Experts of a small language model: vocabulary 8192, 8 experts in each of 9 layers.
Below are experts of layer 3 (counted from 0) of a mixture-of-experts language model. Rows are named router (the router's row for the expert), gate (a neuron's input weights, with its number), up (a neuron's input weights, with its number), down (a neuron's output weights, with its number) and show model dimensions 0-223. Each number is 500 + 25 x the weight over its row's rms, rounded and kept within 0 to 999. Numbers have three digits each.
Before each expert's rows: "comes before" lists some tokens at least twice as common just after its tokens as in all text; "mostly gets" lists some tokens that are sent to it at least half of the time. This comes from a sample of Wikipedia text that the model never trained on. Tokens count by the router's weight.

# expert 0
comes before: " |", ".", ";", "–", ")", ","
mostly gets: " 18", "19", "0", "10", " 19", " 0"
router:482492472532498538540463472515462497482545511519514509519510499525519499514443493555490478486496480530502529559516475495513472469473495500529511482493457485498498470527499494477465493446495527527518501497518504479522520509519530512445513523519480451503476482479541495464522507477507504492549532491493515495482491508509495553485487488465495514465537490516504547528500496453547485519501519558480490513471480522496504511486442464536454484545487488479538520473475554524506514524499488508476476510536497513505520524476488488508516494495509539533499518512537470487497471490495478457503460500525550452494552452507537500505470502512474511490470480478521479503500503517445511494463
gate8:521556538468537527484443471481454525526551528494492501517518544483462481496523531488461502513498493454483499488479487484507510505483518451530486498472542509515524508516499471500513525538506490461494516480520513464489514515508476488496482482482488489527477460469496517499492507547505493512470519494512503458541469510526416490526490533520541508512503521465470505492539515506501467527484490516501502507497505485506452521487516507506523497518516467511513470519532511524524443525503498523504534512488508496524564451477519507494495482514528493500476525526469480502497519558504503511532484516481506508445494526503459501519498557482501510495512520521536410517476503491540501466538
up8:477463495535501462525543510457511476483485509503492508486515478531525524576481461474440467464489491517500524529519474539483476488485541480495496511546480474478516483489483536469524489493466475543525503498477488535518535526484532477508541487471493519505503480548497480486497494497512506495483500516521475521475507533510539503497474506469507517492492467527492484545465489478474527466489497522478488512512477531464510504487485500508494472422531482516500538487474496511482506506487503505556470498530481484509455528456478467484523487461475484463533498506541518521504514510521487489481511464537497508517481458526506456525478494488505486485461492496441516436522473469451498501455
down8:479499531516468516453508516434508513478491528520475509499521509479439485526499473491523526466503500474475478520505490506477544562498478499469503499491507516491505523481516491467499500507502498502498519427534485537483508475439531494513496463478503492471503498518508506535509484506491501477456493449489510528530501516490510504476519504481509512454509488490447493538505511529479498534508527482462458530520519467451505553538504494481516495543503506526506457544501462508493484495523481518508479520467443501519528548469497459542517500518512528457537523481521464503496523462549544501481478503553488485504506504483472500505473466511519480476510512487462507467495502467444507538490

# expert 2
comes before: "|", "-", "The", "\"", "In", "o"
mostly gets: " film", " Racing", "ō", " Bh", " music", " Zh"
router:508471498495521523482454485476535462483516468526506500522476494489507473495509495532543512481448477509470529519472469516515495507528505460519514521496504479466530493530538485508485481505502501503520515548488520536479514476470540498449493538503521450521500501524484473462502506480496467495504514489539499441537500478513529516510520516510481485515517450523509531454499504476519458539507484517482495558490478493451470494479520454578451508503502527499492463508493521528495472491479461501517483534521531521507524485507459477486448469496519497541472452502467509540507473503492480455493484532508474499481519500498469464514508527481561462486502492484516536474512481492513512551477
gate3:497505482556562492499518499485493525550475502491498506510501480522482496477514507508524538505499545440464542495536493456473499511539460488496522483535512520504498493494493470489507524514509484517508477472460558484499463449494533520518497485478466436459464497462522523537488535524493491488534418518467473447512479472546498532513503510482456526511512519501529500474517453507493495519486509465509496471481487501508486456512535535535516473536483487461536543527480483521490513450528515520470539515500486488484520486502511507514511504491534513460515499518508503527489514526522480528516441507510490498518503520466520521478531508470499520498463490475518506496540480508496533480520
up3:491492467553523467487536498498505529512486513494510466515489485517508517465480531476535500490518498472495551485509527472475496497525518503455496483484529530494490502484507438477481479518478474501482494500494527459482462464525523500488512541507460442476487519492526493526501549522468467460477468484430524480481499500516469487498489550492487521489540519494526517509492522507506503548485505497517475500481495524504477457511524552547481506508492499485476529494540514497488517471505508503468514489483509514524486473536529486523492494451537518484522490513446496496486513471488521511524476516525530526529511492483518547446484492470516527479406450490561496521534492492533509518520
down3:536480517500519491509534509505526501485504498533482476516512560482519486510511534513512494481523494494476505521487473486475498526510494493499506500528571483516495486500507498514523500537575552442477469510475530490495517499501499504519548506491537507463503492482508511458493470502448496499484449458475492495533489516466503466508479545436488526533509486529504497497493470458511519474508489470461490446538479527512472486523495536522511569545502534455501463484494481495480476462536478463488485478472488499523505494511517515519539494516471481493505471485490516479497493509477519496508522499480488516516487508469491496472487443581524497538514534529439491485462480520472487486503

# expert 7
comes before: "-", "|", "=", "The", "In", "On"
mostly gets: "\n", "\n\n", " ", " \"", " $", " i"
router:512524472489516495482509518457489444513498465539490568524517471516526458536505470486505511460509509458474472504528506526477491502520469490509570502491519500436537504524488477537483480492484524500520499497484459551517540488501503520475512485522476473554504561494474531502552504543491491526533485523535503472512516492530516513488518529534493515480495478493496455483533562527458468485540499517516546481480534487494491497473508514491522488489497537532527483528533515510520494480459542458507504518516480525468521506496504527552486508506476430496517456502523465502487481508488494488503491501494490505442477490468516467481521495508501510530506479484470490518501479506463510506496
gate13:500503492502504508513492489550498519523503534536486488520510507501473479509490493476466500492491481525522469505512475468538524511480514512491523494530496468574486525479520487542522473509525511462513531501511480486515513546483466476504495469522482482478474484530491477457521521511515488479503479496478488506481502510490533496470475530463484515445508559495541495535521506523545504498518534478480491544518512473495497517489469491548478524495510460490495455472531505478469487536542470460502540479549486535455507512502461544482485455488443480515527481538447504554490541463480496491492480482508517480484491465490552470506433522493489519497527456487475484466484486503470524493505
up13:504477466487447491508500515514487539497513511503465494514521533491504491499490486472530522532475500554546487515517447477523505540529501456534520471514506511498501468489535530505487489493468517511549547497464530506475515542495504492463481487511562506471488462556494494479480508505498455495516571468484483494493526518477510517498497488475512514478530531498520500530509524519478526516505532485481504515544482513474430515532441520534474483484475471523479469492523494506466511555535471517466489474536517526504518512465512499526500511516453485473499506491489503530510509487497488469475471521513502501534490504519525448523472477512499503537492501514472478467492521437472534451521
down13:482494507521505482498530500431505519440459493495481527494530491487436501500521511475500531529536494503478498486492509523505467512463510502501552516445465456532492479537525513486531511515499499504521455493530503531531493487521496479497493488457474458523523502531498516518537535508493481534532500491500501508561509542514525500481499516517459509518487521504498507474491515481519503470465473509504529512484499525499515519528468533559500487491508501522519464457497466489472503501467464502493519493478479505491502505485485469535493520509515481426523506474516508515445558532467520526514463495557508454518473527539485479461526496526458497511512500531562498534478505486504485458498